Weights of a small mixture-of-experts language model, trained from scratch on English Wikipedia: 593M tokens.
Below are experts of layer 9 (counted from 0) of a mixture-of-experts language model. Rows are named router (the router's row for the expert), gate (a neuron's input weights, with its number), up (a neuron's input weights, with its number), down (a neuron's output weights, with its number) and show model dimensions 256-383. Each number is 128 + 24 x the weight over its row's rms, rounded and kept within 0 to 255. Numbers have three digits each.
After each expert's rows: a language model's description of what the expert responds to; "gets" lists some tokens that make up at least twice as much of what it gets as of all text. This comes from a sample of Wikipedia text that the model never trained on. Tokens count by the router's weight.

# expert 12
router:140143159085113075090089116134155131151167149116150134049161122085162139108128177112134147146127167100109147125087118135118154130155096097141129102134148176153142136115155112169125148128156125112119178133107121136103096114099160132121150112104061139103157111142112134109134151122148137127090100131135086158134188138110165072116155149108124121128102175131153095109129139107161141110119
gate0:121123148120095131101137166145113156121126119115146125118142146118099104133129109130107145135123144129109142113156142153154135124099161148126126160078113101148121085112120086129150128098117100102079147128164124160130151122158142132136152172135071121103140146134144119101133144142135115144105133114120159114152141095119079115119088117138172114142088107158102160112118126104148123103132
up0:126121123106191141097068127146132141114112147091187119106122135131140144142141134152145136132137147135143127073151120147175149127126158159114115143127136089114117114086116121144106143115140137106079160080143108135105148100157117119117136161160098159121067156119123083076141136156134137121128144103130156114167117110156092140116133117150151137119124145143100146137135112146133141068062
down0:136115093154178121110166092110107169134144136119118098144143150139106099102118131087097145145165175141144109125163134122146168108097084136103105101130147132107118141151141112082112134081134137126197130139154125131099094132170162151134131156083190102056106125125122082123164121167104100133122146100150113134146107145101118111145117120162174128094094115132109157141101097118120123110147
Description: Dates and years
gets: "201", "200", "199", "4", "8", "5"

# expert 0
router:119148157096107112100146138152085135117122163122161153087159141139144149130163142122113148112134162142089129122103150098081131107112061159161116166109135117139126094131155138137123096089144134080147151138130085127086098110153104103175114130145120085087198098106136128141126181105105141130117134132130112148130142156138117128088137136134133130192109153147155099123105141120158118087116
gate0:117118118098128147185162105115123128110139115108137131160164151094140135152109142135148097099123149162119093106133129157128135174150111120138172082149118067156128143097104129100129105159100144172121106130134152108091131098111116162140118143118106157106121098145149119147122137120150092165146112149140171161125190092074134167146132185108153128156125121114101155168127123156147108131121
up0:128132120137120135131159118124162109141133141120097140094144150138137118158116120145178097116139141116128159133151108114151105143158106135122138138129090079119122144102151098163124142114101116102133158081143137056172144159143142137148131081143142108114112133164155159144093121119113156133126150121122122086105146151150155072133106122183171119103107145130076114131108160112146146123130
down0:158148127117127132147104192120133155182128107146103149147137130111142161150152115101162135095161164091152124159148144116127148128119097102148148105135104128133163139109125141135121126198196149107109136138106163128093115125150162158118105143134133106108101153161165171109066143097187120117153095081086111112144115148058107126117136156087099157131110152097115112103120122127092095151108
Description: Opening parentheses, prefixes
gets: " (", " \"", " E", "(", "E", "^{"

# expert 2
router:170178125121111103163128139152120164162086153146112135116160138106162144133135164128144148139135180131126158143110156102139157134124116126165120132150118113123118154102185169154152144151159129130140115159128108164087113135134149099172114145154102113134133150131144130117143150113122101125102138101123152142132169146142143128096125130134074140120137141146134130122154142100126140071126
gate0:193143134128166084118124150105122169115082157112097108078106090135080140106132100133134112142096150096155115111128130093127122091109101133121117122101127129103091148130119151101129157095110112143122137119108164153148096112168099160101140162126112091142124142127144120098134126105119144117128149118107129153121104116115110115132127166177128108106158148138171138125150141151129162105103
up0:135150129108077132113138160115137152133133131140129136170131151133116083110119127103144099090127137147115145165114158123141118134104113138131130123134140139119169115096034147118172117133059123132122119154092099089116159121149153151127099163171132131142121080138123122076139122161144134190121148123124158164144081155129081136104124106125132156119148164085094108126136122141117100174082
down0:127111141110124158098169084103092108160143120161111151110103098139085102098080109145112126141134124116153115096142149160164113160152125090169068123156149153135123099132144129119101105094130140104118116142089144142106152177097140146082114115145149125142117140118136111115123138119109155101100115085107110164155134098107124163129107137154121115111109128141098103114153110135133102122175
Description: Capital-letter codes
gets: "B", "b", "P", "O", "T", " B"

# expert 16
router:151145153091099116165104116078131123145139118136133131096136154108176164132146160132110160136135130100150145157075135124147117115131098160149114138130148135113156079160133156141131146126132137119132133131165114143095098121148150079131169139141097112091135144119145128128112141120147114121122105082114111165122120132064134152118100146129063141147094134151119133092136123119152148115120
gate0:147122145141104093115134139134131165106139169102144111131155131138168103142097140179130113156142140096088136137149131146169122127144109102147096119069117137126122124115093143115139073087098120152102100109091122125138103083114116109145097107117129146120113124167138132180134129138141160137121125133113167113139105143093157131075190125154083139170104095137134157117121148128094101173175
up0:142148069180143149148171158109140160112122131181144130118108100129050143116148145132144101096123146139120092130100150118124115138133125178158118080116115156134144133152126109126152102091108165094107137099130128125152114147163061112124159128108138118098160129118094118139139140169156114140126111141136114124106099138151137131151110136144129141134120186118147106123099116103129120091136
down0:110169104092159150128096113088153120118157161144107114124121125079153128121105153121119145098150150101097084134103115128118142102118133165154089116154141118137184155129129112147115145132112166094142142129103188142132123135156077141117161128108127152078121096108100114125135088117118093112130124125114116128112109139153160082149089107110170098120136153124139089088086110119111143099102
Description: Conjunctions and c/st pieces
gets: " and", " C", "c", "f", " or", " c"

# expert 4
router:150121141112100120121146130111090146148152160112115118134130159119163169137142157145086129110130172164160149136109151109129119105105115164136118137142122170140158103120142164145149132125140105107127139150126091136105103107144158124142131120149101127106148151100142142115142157155168140109108101108117088138099135149119135138123113159150177122125110162152139083125128119121168143106083
gate0:147135119130121124127135101135125141144125128129140108127125137137163141120146155117152159163156145154118149139092117114125153107136123141137139082148121172096181138149133133182140088116139151140158168126106179155090113128115124129120121138161071133114148120136125147166059117146173093141144184128156080143106138142117129137108106134129133131080121078143140127129095146122147133190111
up0:140157140142135135120142145116107087151138155147127113123130109147093130126113114112112070144136133111136114136172123105121141106097087106116151142087107112146112127161119163116097125137105139124137092095160118139141138136146108157141145099152098124124140128156113137111178122126131133105151099084122126107120110119134174090146103156168119121127176189098169127165101089123135110146135
down0:149124082131082178101096083118110093155085110116137117126156110146112126142132148138141116156114099135115138126116098139157165135131089114143134135124100121153097085138115160148135097135147158142178137135138135090130122121129133117119105163133078149119118136112143155149106144120091123133115135118107137125106109147089137114133131106099095137091110128139147133132112138131140140116171
Description: List and table markers
gets: "-", "|", "\n", "–", " •", "==="

# expert 13
router:139126167106114126124146096120142131110134179097158184069180129116126153168134154124142137093152163124118164158097141100129165154117104121183155147121158156109146122086135147140138092154153095153100119138139128130119132093126147111147122134131091126079158114122131128074131166071166081101095101045145110168115195164155147155121125136137143188094100142126115111116123136117146110133111
gate0:163145128094182148158128094124127099095137130139155097108116156129195084180139138170129139118131138147179075142139080148118091158142111175116094110130083117119123164153106101143182106165133115117144122131098126148151126156119148070109177141129142131159120145075110110110142149149109133113125111173125104090149079121118143131084111121135132145099148129156128137098188148185148099132131
up0:147101142111155133115137111161126090111136124112144102117135121115170106159140152132155087139162129106156114156162128134124125135108115114125105154104115109125134126109139092095113115133115116119136147119105155088098107143147116164114135149155154119101131132138120091121143118083134092160153116140134147128111128156128109143106131163118124176121107139148106145069136129110101112139121
down0:155100098141132128086112171104093118131161112121134111142138083102092120139057123127134150117120194155139149139159110148084107152092138093149107132142122125096153073101122146089134126119100144113112123115085140092113123120105134125127124158113101107121135098137109155111136148085124176159120185154102154142098105134168119121169098187127136161165145131091144118094120105125139116142126
Description: Prepositions
gets: " of", " in", " for", " from", " at", " by"

# expert 11
router:173104161118080101115099146140107111169134151129151165104142126136163138152155145117093209127152149095112136174167148110118154093118105083141140126134136096118149089118152113166169144102152133136158163137139145145150115148146149102184111114140079138089161152115122152109134157136118114130116096134140114135148124117109128085091125137125082139112103165134127121102146115117146140128119
gate0:150098125122127133148152089126131138182108164130109146131118107142183152163125193149154099125088140147098159130144152084135109136123125151112111114064109097108122157092122198141087112125113136124129074109124136155126131113148135139108131130101137138130085101127141102166152084143106121140120147122161128127109113107123130132141124121185142143129084137104118069131142122171075115116136
up0:166134176148136118129117085135123137105151133132140135095162131147131127131128074107140072117139128115095137142134134103152102119120123170117125146130077144113117112140103113106124134109119122156130127119131120147162101136152150098065132117131111164110076141180095104163139078136123162148100154110077135137094121096124164184112140155164116123159113100136088124108129115126128151150128
down0:115162145135129132125101117088126096105120162149083091113137140111124090122149137113192136083125132146094125131153134093103148135134120114083112109101093125135110089152125132117171130134081107164160145126106104134154115129093127131112085110107160172122052117172111120199116112181137130151105174108139134120143115126108095147119154099156119115086101135134135120102148107124116114109132
Description: The and competition names
gets: " the", " The", "The", "1", "2", "3"

# expert 10
router:151108147114141079133141141174131133171161142111138166083127089092138118112153165106088157115113170080110112144151135110136149137128095156142144126094117118124107130143194125167142159132147107155121163155095158117119122118133147105175123119134135116107179137130171131107135140138136129100084105140128145153136175154101135116133093151115123114133117169161139117120153159124176157136115
gate0:145121135092129132114068127166110161100146096172113104114136121108123173139109117163132106143104092134147127126097176119166161141143139101121147109135134113139094140121110088122116152139127125101115121149142181138152132067096128129153132181161130124130126074178146125148108128112113125178114107102140135155142106087115105123115124105147096129101103156102152135141135083126137137130119
up0:150174148136129125127145138100142159125123170121142126108141140148142130120120132174116119104091108113216128161124132090116156122149101146112169122078147130136102168150074139143134121122141147120118110166158165121109152141116076127125142117107147122168144138089121082137119149114114098207103178163172134093158097092172151115154119089158115156169116121150155107132153104131147114127127
down0:127090130126126104150143116110098131093178172149116151115099153151139107163124108134141126090153146083132135089131149122079124131147090135132137101104160134138117164095094136102103131078137096156136133168099161125105146186150096090097101117129106122106121112102109103117130127130115114108116149107128146123128062112156096117117141155179140116117135151159172100137141112076119089145165
Description: Possessives and heading words
gets: " his", " an", "'s", " her", " its", " their"

# expert 1
router:131146165074118099085142113104117119162087167124153148098145125114170134142128148097122147137142168111137150161150156122149148149111088160143130126117120161125129093095169142151151131140148119121140142193103091138126118100101167106142134127134082130108164095145134151125142140118136114123127090075149101179150112157174143116146118147161096134108105157152163127125109126115127131137117
gate0:159129095117093129145137159118118185123133161131122076095134150159155028102144124116175152119123148141118115136106126136130119138127095127108096112095162110133123154120108128149168104123149126131132106115096141097167108110121128116128140141137104145122128114163152154104117126107110092145116133122064127115111158125129114116136130115105172116118130108104147115131109108114118165133115
up0:151115096113126111111079126104169153171091139114139093110134146163140132116174174137123152095125121131156110100127138104130115145153125128156104138148113108132162160106111152100134141088156103127148145135171136133122095123152138119104139125157159120179158121146112112133135121122128128152102174150153104116106103118113102112177096088100086138099105111122188094148093102207141179139134
down0:105168159128132147136124153103093088169141106083119145153085118148103097100135117101168091152117103143138092082123127124144112149128159163130149144174097110096124109120139167094100093078171137098115146162111142123120149144087095131108148137116149129139115106129125138128122119198120117126115106120131146147183136091131151114106140150133122128174128054173125107123096132125080109099094
Description: Commas and closing brackets
gets: ",", ")", " –", "),", "\"", " —"

# expert 5
router:139107169101122139103130163101109123140125187145156147101144112105133130142125132147116160130137126126131165104105122090125105097111131131155166091121114128123160114126156167167108126113135130076180123168135135109115081117136133115118124128148111112096116133101121130129166170105147116134093090111152159184148150141110142137098139113121077151130125142155135155116108147118133162119123
gate0:134127151097119155156149140157104161128130144101125139135085138137129112119137135087150130156146088119127146136148120094101163099106119134154139125115146143143128141125118100138120148119157134119141123111093162112143087161128126136099127111078115120145114134142102149106110118103129111118160193129121108123118170140119100086154108117156092108071144143110169144151108081127147111074134
up0:111096137116187125133134157135127140114115120111102128128150097123138147125112151114121113091175096097116136127136121141144110153131083158150119078120123123128131109139130120145134132145113140120131160121130124102173125088142118099120077126109135095128150158141092138116125099103099119135094110120113131146121098115121114107191091125160121175139125127167114096099130069124144111153128
down0:124138098072123103133138112150151140104111136128133126158126141180082127131093137085129102145119133149137148094118149132157145094112158143121072118107085142150149128188082085140146144120130130093111140081152124135091118148176136104147151103143146136124129077111130105118119102110142128121111125145131111132137111142118147131081122090106133109176053132145113068150147114159141109139123
Description: Periods and M-initials
gets: ".", ".\n\n", " M", ".\n", "d", " m"

# expert 3
router:129119193114110105131157143138103091158115131113132133120138129124151169147114151112087144125129175130112132163119168107151131071157090145168144115108130159131171156090144151137093092092137114127142113146147120169098101102118142080128132141137117129140148126112134123109131164099144155064143157131125120152136180151139142114113145169134094154128113153135116161100129124127152117117090
gate0:138087141140185116145106116117135149125138114123142160130158121141147118184174169119140072149118153172171107138146142115156138142104137106114131104089140086142134167097106114117086121114179148106109110087118158084105120141100145146098124145158155109103133113137126111093123126163149131112142076144135099157143155128126128102150097197155104144136085146098130176097120111135104107137142
up0:151159169110117108087120133114164099146148120069108129107138161145151090127136140128124133143133179198135131110133163098136123104163145102112118163073135126159127131135117146107116085134098165124104102114152140133136116119131102078149070100124109130112078105127166121105128110104112103105147106106110133153110069133099105132138125122159146127119108105102127134094106167111111129164142
down0:127144116101131131109109138135173130143123149097180117120122165191128142090158130136164117141155115154125160100134145123128118119132133103130116122066130155131157133107140134124143139121114142107151181097165157130134114118132075155153137138126087113151106124138160075116096148104122135111138146130078174138109118148139108141120122137135107157109128148079148149143134138056106139119163
Description: Separators and clause links
gets: " |", ";", ":", "\n", " /", ");"

# expert 7
router:151154145117084103106134168118106108134135132135169129127138158110172150120124172111111151091111149140087141173113141109120150129130109170165096128121145132109153125135140169151157109133133116114129163159167130150151130128112148105135154134135050122137153130095110102126129152114134124118091156108152163160109146152111147162109079118135149164169125176135155152129139135125127174084132
gate0:119089057130082161110090186125143122100090149129138143128142119111124140176123119139141149130105085127137101116123130180126154101137131122182142128173104124134150081161119130121151137104108119138125120151120111110147116147097119102099139105109099128118114121093146142081071145117110138122098132138097086188100122136114151123138104117127155124139144110134143094111178128102140122162106
up0:130150087128162126144149126128095100098121096081106107089163112123095126153113125084126158138147154138146158124122123127160106152131150116091143116125167112166095124117157127108113130162075142172126125135099056134145130121177110107110139132118107117168108129146154118134115111095149090117130162122086121177132135143168134126094126143133155130153114147174142067085121101168168129117144
down0:142196157142172104125120087096159124150165131101171123116193132137124086149187146127095086114147140146097114108106116135184076155090163167133152105141114081131149133127134136102119120140153115103134123145116174126109102131099100151132120185136120119134135117104130172082152119142151077156161148129144138123088115120129134118187112121176129086150128137131107113129131133166162139150118
Description: Modals, to, table spaces
gets: " to", " ", " a", " S", " on", "S"

# expert 6
router:167124122150106103131107135148122141120141144070166137138116117123123128133136146106118153130128171126124129138087141119088151149140106107148147112120142150156102091116137125148102084119123117138142158149130130159125115088132159118129157111142114127119118122113139181150171115144124095071108134119105148174138162157126140132082112162154091165138098112133130084099127128121172108088091
gate0:185111108156102151136114113089119119121146151104121141105119079108112175128160103092121098131138097149133123102090117068125138133140113097127117105129121108139124116132158104083135093123125118100090103093103099116132113096120107094136112116128155088155161082136183119119130105109102106083136149082131104136156092162138145103122117144163095162125182141163118169162114085130093129120168
up0:124130085110115121111118131159092119114138198145131103126184083086120180104101096091104111127117144137139151135113115115148141159104118106106134140106119121131154089137151126140110161145119104178137148154144183089151101100151143122139156130199126119161127093148164094162172125098172106139162171105161148114089122162092142091086105149111133146153151148095127113162123144151133160126103
down0:144134094148105143107118142141112117152114122124101146154133126133170111117149175144172139168141106153129152145128082175093173128173154120144141132155136119129131118136140143061151121099169153145176154139148132141133134084122148136129119175125133124136106152100144054123110156130153122097098140167153109134134110142094105088133108181098096112120100130144100121139149137109152127106157
Description: Mid-word stems, scientific
gets: "ic", "or", "in", "ar", "al", "id"

# expert 14
router:161118179075120108158155105144135155125135190126178182123160116157184129109159153146093164122147170093118127114127182095106170107094106133164122151151147128140095081119154122186117160142119110109099139155115138160121114123165128137139127083143108126128149134122131129128114175138094134118091117102098140121160171136111123117129084140191136155129136141165128137124176147126173153092141
gate0:126176149128113124126099155126160173118132153138137125134129102124142112148123119158095088122109149133115118129097129080083122129163154154131131128128178104118140155116086126078145121147102106158121122144139129143114121165107121107140153118121117120154129101135130073174098162140140107109154147083124147172107158133110137145122120118114107149123049121153126192132097119110141136070124
up0:156143135144091145139075110113143151127162108103152106166133113097127097144175146136145088140169145134107077150123101143125161140156136155132153120141151167157135134141103153080128108149104105159113133121122140129158112112071130114098112118147139102122152103148145147169102131111142159109147066152097114149153134116123149166127100118135108124126098095145108160149080131089135144116121
down0:111095136138119145120117130138102126105140110165115122174145075110146137142109095131151158124154120124138162114155115127127118160116139199164150118122111122118111139123160136142133181134129134104128138093148161117198162111114125160121108146108135167094124122168138089127104160130103109107136123139119156152113108138135140115103154102097119160121146100131119152119128141151148108179122
Description: Spaces before numbers
gets: " ", "ing", " work", "ation", "es", "s"

# expert 19
router:164107159137088079162153135117098160122125135123172157111141123141172096139101147139067139081088157084070126129129145128085136148112096111161111121130105134124124138106109139132150127131137114111122149166118116164123090141121149124150112085141165127164153126116146166083124175132158093115135090096135123123128125163096162128142131135170144152131120178118160113099141173131122120124129
gate0:109111168115142145144128120161137140134149109173151110125146110155113127179140152109156122106131119125149114112155087154160125151122104129118122052106113155177148157131086165147149118118149143159192122138097134141129157130091130160145144140113109117147118095154098134146129108146144160087156148132180130150141168128091169157133119146115172150110080136141113141096073107159082154093147
up0:140132143162166122178157114113111124130141170100129126142146125104111164166124116123124113133126123125132135152142100143118141126132123184068141136146091148121119132116120123121126151121118147125146163129145127165135155118114125142123121146099166161136124100181167149114112125143122148132115113144133201152117169162122102123158117178138121144141123126110130096126108125095164141151106
down0:119146113169141068119120159121117109103132131144151118145098118139142143122116106089146158134164161121108137106128118149135091142110124144145156159138137128172145146131093126064155111130156124149129146080158133128114127148109123090119100128137106180168137143125126144112133126098158134057095126107119130141105122126142092154110160163129135066071190113135097122091101125102161125096150
Description: Copulas and passive verbs
gets: " was", " is", " were", " are", " be", " had"